Experts of a small language model.
Size: 10 layers, vocabulary 2048, 5.76M parameters.
Below are experts of layer 2 (counted from 0) of a mixture-of-experts language model. Rows are named router (the router's row for the expert), gate (a neuron's input weights, with its number), up (a neuron's input weights, with its number) and show model dimensions 0-127. Each number is 50 + 12 x the weight over its row's rms, rounded and kept within 0 to 99.
After each expert's rows: "comes after" lists some tokens at least twice as common just before its tokens as in all text. This comes from a sample of Wikipedia text that the model never trained on. Tokens count by the router's weight.

# expert 3
router:70 46 59 24 47 65 60 55 61 50 66 58 58 46 39 45 39 51 65 54 22 48 29 52 44 47 58 45 59 39 52 56 58 70 30 44 35 72 51 41 60 71 39 66 33 31 49 77 48 56 32 65 38 44 63 25 41 52 54 64 52 51 46 49 36 30 52 57 59 44 45 41 54 49 64 60 53 48 58 56 36 48 44 49 50 42 45 39 51 37 53 29 59 61 43 52 27 64 56 53 41 65 48 66 54 57 49 30 44 68 55 45 41 61 41 41 55 47 65 44 60 21 23 71 38 73 56 65
gate0:42 40 58 56 62 46 54 59 72 50 48 49 54 39 41 40 52 41 63 52 62 41 61 45 53 38 48 60 66 48 54 60 53 30 64 56 39 44 55 38 68 53 69 63 43 36 70 54 28 47 61 61 44 31 35 55 45 70 46 25 50 43 44 44 65 55 52 55 49 53 36 71 55 60 62 42 67 60 37 62 64 64 33 67 61 44 36 59 21 13 51 37 41 38 49 59 38 58 30 50 46 35 56 64 57 43 42 53 39 58 19 41 57 71 43 60 49 65 70 68 50 42 52 44 55 61 54 68
up0:38 41 43 41 70 40 48 51 36 56 42 51 62 45 37 63 54 68 45 49 41 36 52 62 48 62 76 40 34 40 36 36 48 74 61 35 66 32 60 54 34 43 39 45 41 71 51 38 59 46 42 43 38 53 44 42 35 27 45 53 59 50 47 47 64 64 65 38 36 57 65 27 33 59 45 51 61 35 39 47 46 58 54 41 65 42 46 44 54 58 23 32 49 55 46 54 31 54 43 31 54 50 53 56 78 53 53 51 46 74 74 65 38 39 40 76 35 56 62 38 40 32 49 61 36 43 61 33
comes after: ",", " |", ":", " of", " in", " by"

# expert 15
router:43 35 50 46 70 51 50 29 38 40 70 54 54 33 34 53 47 41 52 56 66 42 39 65 33 37 36 31 43 64 57 62 34 34 57 67 35 39 33 34 48 56 41 43 63 54 44 51 61 58 29 64 73 54 55 59 42 42 55 49 67 53 50 50 59 50 46 77 59 56 42 55 64 53 55 41 23 47 56 66 50 47 43 49 74 54 67 38 35 31 46 57 71 42 50 69 55 31 48 66 61 77 57 45 40 46 43 47 54 44 64 54 61 49 45 60 46 51 57 72 60 56 48 30 81 68 37 52
gate1:58 43 68 57 78 70 42 62 58 39 49 42 55 61 38 15 49 49 65 78 43 28 62 60 46 33 27 40 55 68 57 55 47 60 47 59 28 57 26 48 56 50 62 56 86 47 46 56 55 53 53 57 57 40 46 62 45 49 45 32 54 64 69 53 59 43 68 53 43 57 71 65 68 35 43 55 49 48 60 43 55 64 32 56 41 36 60 50 53 39 50 48 42 45 66 46 64 44 45 64 54 57 52 37 42 30 56 64 58 55 52 58 58 57 44 37 52 43 80 56 75 52 52 46 63 43 37 60
up1:64 54 47 35 53 54 26 58 41 53 41 50 64 59 41 58 60 59 38 50 35 53 46 55 60 46 58 47 30 31 36 65 56 70 34 43 50 99 52 55 47 45 34 53 37 68 24 41 53 57 54 39 57 46 64 38 37 38 42 55 69 36 59 62 63 52 46 55 34 41 55 40 46 39 43 40 32 46 34 51 74 60 45 32 50 36 47 61 55 59 50 56 47 65 45 40 61 36 39 49 62 62 58 43 62 33 40 39 33 40 49 74 45 67 31 57 60 50 47 67 46 49 35 40 24 44 56 50
comes after: "\n", "|", ")", " =", " 19", "–20"

# expert 21
router:53 49 78 41 33 51 66 47 41 27 21 57 45 46 74 42 79 36 57 62 57 40 44 25 31 53 49 59 46 56 63 29 66 56 43 46 36 63 43 71 51 71 59 52 46 43 49 56 31 64 52 40 36 54 52 45 53 49 47 84 23 61 49 45 52 56 41 48 47 53 40 59 49 59 55 47 64 52 54 43 60 54 60 28 64 35 46 47 62 27 71 53 53 37 34 72 48 52 52 51 47 40 51 46 48 41 25 53 49 64 36 51 48 47 35 47 66 43 62 42 57 40 40 40 53 67 44 65
gate0:60 57 49 42 57 56 74 40 44 57 66 45 40 67 36 50 56 49 47 63 49 65 71 53 61 33 46 62 69 52 57 60 63 59 36 53 46 64 63 69 42 56 57 58 48 50 64 58 37 53 25 47 38 59 82 68 53 54 53 53 27 66 50 48 54 53 63 60 53 62 59 36 45 58 41 37 42 42 58 30 42 53 43 51 41 47 53 34 62 46 65 70 49 53 45 56 37 70 57 38 72 60 23 27 33 36 38 20 46 47 49 64 60 63 66 46 54 63 80 33 50 56 42 38 56 52 42 41
up0:40 44 74 60 51 38 44 63 58 60 56 25 39 57 38 57 62 41 46 51 58 37 46 46 37 35 48 48 34 31 52 42 40 65 58 48 51 59 47 55 40 67 53 37 48 47 55 61 62 45 34 55 26 42 30 44 61 51 56 70 41 63 49 40 51 58 43 57 37 64 61 47 49 44 43 38 55 56 63 25 80 57 56 39 67 35 59 34 68 27 29 54 59 42 48 46 60 23 42 48 31 62 61 57 57 53 40 61 66 66 73 43 50 57 31 37 41 31 37 58 44 25 36 66 29 48 55 48
comes after: ",", " of", " and", " in", "S", "-"

# expert 20
router:52 41 41 64 42 53 47 81 69 47 43 64 43 29 56 45 32 41 34 63 59 52 75 52 31 58 64 55 45 59 31 43 41 54 69 44 52 55 44 48 41 59 37 41 58 65 57 61 41 42 52 69 42 63 46 51 77 62 60 42 46 22 72 45 56 54 49 42 61 55 53 40 43 62 72 52 38 48 33 38 73 25 68 57 72 39 43 52 61 37 49 48 64 56 75 39 25 41 40 69 40 52 61 46 61 59 53 48 63 54 45 52 38 31 45 57 56 45 46 32 55 51 51 61 62 43 56 38
gate0:70 43 53 60 56 67 53 58 52 38 60 43 31 29 51 19 42 34 47 47 42 51 46 59 55 39 52 54 51 42 37 39 49 54 36 23 45 44 21 58 53 39 31 55 55 39 65 44 61 46 33 42 61 53 53 61 41 46 61 35 43 70 55 28 63 42 42 59 56 62 55 38 68 52 29 54 56 27 45 55 42 24 62 41 44 57 27 54 61 69 48 44 37 32 52 63 57 41 59 56 39 50 70 57 44 34 69 52 38 42 65 40 39 75 69 58 52 60 60 42 66 39 60 39 34 56 59 53
up0:49 65 41 35 76 43 67 47 21 54 48 43 51 35 34 38 46 51 63 28 46 50 64 42 68 37 36 55 44 56 42 45 48 45 32 39 64 32 26 68 32 39 52 50 28 57 32 52 23 33 55 43 44 56 54 57 52 40 64 47 32 54 49 47 62 38 45 58 39 83 28 55 54 41 48 42 39 46 52 38 55 44 58 48 56 47 36 43 61 48 42 65 53 58 53 43 29 48 56 64 32 43 63 44 78 40 30 58 44 48 52 73 63 57 56 54 38 47 47 49 52 46 66 47 74 43 37 67
comes after: " |", ",", " and", ";", " to", " ("

# expert 26
router:42 42 34 67 44 57 49 45 24 34 35 57 40 48 48 57 50 39 55 48 53 35 59 62 45 55 65 50 37 56 50 43 55 46 59 62 44 39 34 82 36 65 36 64 74 56 36 70 59 48 54 47 53 53 50 55 47 46 62 45 62 52 67 42 33 66 39 44 62 34 48 52 57 33 48 36 46 77 65 43 44 34 70 42 41 50 44 27 70 56 47 61 42 55 60 25 49 26 51 65 34 65 50 33 35 54 54 33 67 34 53 27 64 65 45 47 43 45 33 44 50 74 49 39 64 45 49 64
gate1:57 43 69 50 50 55 59 37 44 47 44 51 36 47 50 39 57 51 60 31 49 38 41 40 61 26 35 64 62 65 45 38 53 34 55 31 55 49 62 68 30 40 59 55 52 53 49 62 50 38 23 39 53 72 43 45 67 41 43 54 27 33 55 48 31 30 40 47 68 44 59 34 57 50 44 32 60 56 53 57 37 32 51 21 47 73 26 50 74 40 49 55 49 31 53 50 45 39 49 60 44 63 51 54 52 33 41 41 50 49 30 36 56 74 62 32 37 39 62 61 51 69 38 36 66 49 47 63
up1:53 65 54 50 45 63 46 47 41 27 39 45 51 65 42 48 52 59 91 54 36 43 28 46 72 62 34 43 43 44 69 41 46 52 42 47 53 52 62 54 49 58 61 53 27 34 51 53 51 46 55 50 70 68 48 46 57 57 56 79 51 62 33 49 75 36 60 44 55 31 48 72 55 57 50 22 41 55 69 61 48 51 39 45 21 55 39 55 65 52 56 56 58 72 42 46 77 61 54 65 45 64 45 45 52 44 40 42 35 58 57 63 54 50 36 59 40 23 61 54 58 58 45 60 66 63 44 58
comes after: " |", " ", ";", ":", " (", " /"

# expert 29
router:57 64 39 29 75 31 45 66 42 43 60 65 34 40 44 50 60 42 52 66 55 28 53 39 70 51 47 53 42 50 48 52 56 44 44 33 60 61 37 31 35 40 53 52 44 17 62 53 65 36 56 47 44 40 46 32 38 33 50 32 64 59 53 64 21 59 48 61 72 38 41 60 64 37 35 41 54 26 37 65 50 53 41 55 56 50 46 44 29 64 53 45 39 31 47 46 65 53 35 57 51 53 55 47 36 60 54 67 55 43 64 30 51 51 34 30 56 47 49 51 55 45 56 59 50 57 85 62
gate1:55 61 62 58 49 45 56 35 63 36 48 44 58 48 52 39 71 36 54 56 51 31 38 46 69 50 28 36 47 38 61 49 36 48 05 37 48 60 33 36 46 41 48 53 59 45 32 42 61 35 43 44 21 42 45 14 21 59 54 44 70 55 51 63 57 65 37 53 39 43 54 43 47 41 63 47 52 50 61 56 42 60 40 56 35 63 35 69 44 37 49 24 41 57 57 57 57 63 53 44 58 52 65 61 59 54 66 62 54 56 38 48 55 50 43 38 52 35 45 56 79 64 50 41 56 62 44 60
up1:53 53 56 35 58 48 63 53 52 69 31 48 33 42 49 44 34 66 35 63 61 60 38 40 41 63 60 58 66 76 62 40 47 46 60 67 40 46 46 53 49 47 57 47 45 61 69 34 50 41 46 36 61 47 27 63 62 62 41 24 46 42 53 52 54 58 39 47 46 46 47 57 59 48 47 80 39 64 48 42 48 33 53 44 75 68 32 51 56 75 54 59 48 47 54 60 43 32 54 52 61 57 47 68 17 58 36 56 59 49 47 60 53 64 46 46 54 35 56 59 38 70 48 52 89 57 23 54
comes after: "s", ",", " 19", "\"", "ation", "es"

# expert 8
router:50 43 52 59 52 40 39 38 50 17 68 45 36 60 60 45 52 64 50 40 35 39 60 60 54 58 59 55 66 56 40 56 42 46 49 52 57 33 54 54 66 57 80 45 54 53 52 47 40 47 47 33 60 40 51 69 39 47 39 52 72 35 57 50 43 44 79 59 45 74 57 50 50 53 64 57 15 61 35 38 43 62 42 45 53 59 35 50 69 62 36 59 33 37 53 51 44 50 48 46 35 46 16 62 27 35 51 55 40 50 38 52 77 42 55 54 51 32 41 52 50 67 50 35 47 44 72 28
gate0:56 49 47 66 49 65 38 79 45 35 67 41 59 68 32 47 49 55 49 67 43 47 57 69 58 64 58 70 57 69 43 64 47 48 62 58 69 46 49 50 43 54 57 70 49 77 55 33 34 50 54 42 34 44 49 55 20 42 50 49 68 59 36 53 30 48 64 60 51 71 54 32 47 46 68 57 50 25 37 40 42 47 51 42 44 61 58 37 48 70 24 47 47 38 49 45 54 48 39 57 60 64 47 69 42 37 50 66 51 48 64 45 64 44 44 33 40 63 81 49 40 72 42 52 58 53 71 43
up0:51 36 52 39 53 41 65 57 37 43 65 27 28 34 45 50 48 42 55 45 59 60 45 45 51 50 36 44 53 56 46 45 52 42 48 25 52 67 39 40 53 53 31 55 41 38 45 57 48 53 53 61 67 59 49 50 25 35 39 55 59 47 39 64 49 74 54 59 46 30 37 47 40 18 53 64 47 45 51 56 28 51 45 37 37 60 40 40 46 59 49 63 28 42 40 59 34 69 53 21 59 51 50 57 39 41 49 60 35 78 24 40 47 48 35 54 30 33 23 49 35 57 49 59 76 38 42 37
comes after: " ", " re", " con", " co", " Re", " f"

# expert 6
router:35 61 61 61 46 48 58 49 56 32 52 49 53 78 55 58 30 41 59 66 45 67 18 53 52 55 33 41 32 52 46 61 58 34 51 43 32 61 40 43 51 68 34 54 68 62 55 69 47 59 31 62 48 47 45 42 47 46 40 45 54 42 63 67 48 55 45 62 63 32 60 57 61 58 40 40 77 60 50 70 51 52 70 43 29 54 35 68 48 25 33 61 46 53 47 68 54 64 48 65 55 65 50 51 62 45 46 65 58 36 57 52 34 36 51 72 66 52 46 53 64 60 48 58 36 67 21 53
gate1:61 37 61 38 27 69 49 50 56 46 39 57 48 58 43 24 57 39 58 68 40 40 47 56 59 38 42 61 62 24 51 48 30 58 45 59 31 64 40 29 41 65 36 49 73 39 45 61 38 56 48 38 55 71 56 31 43 57 51 45 52 50 61 61 58 35 60 36 60 43 47 44 57 77 80 32 82 34 47 43 54 62 49 42 44 47 40 56 64 40 39 47 58 55 46 39 51 52 55 41 63 60 48 35 50 33 53 53 38 59 27 28 51 48 73 54 60 42 43 47 51 51 65 78 65 58 44 55
up1:36 39 69 31 42 49 44 47 97 56 36 73 40 48 65 27 65 54 72 44 48 48 50 48 47 52 36 68 62 49 40 79 42 28 50 59 43 61 53 53 53 49 54 41 52 58 25 65 55 68 46 54 33 40 63 33 44 50 50 61 39 63 52 55 63 33 68 54 47 56 56 68 57 43 44 44 38 59 54 45 52 58 33 58 46 42 57 55 29 43 51 59 38 54 38 62 55 44 52 63 63 68 42 38 41 59 53 50 56 59 44 62 58 25 48 43 47 60 44 55 48 63 26 40 23 34 56 55
comes after: " 19", " 1", ".", "–", " (", " 2"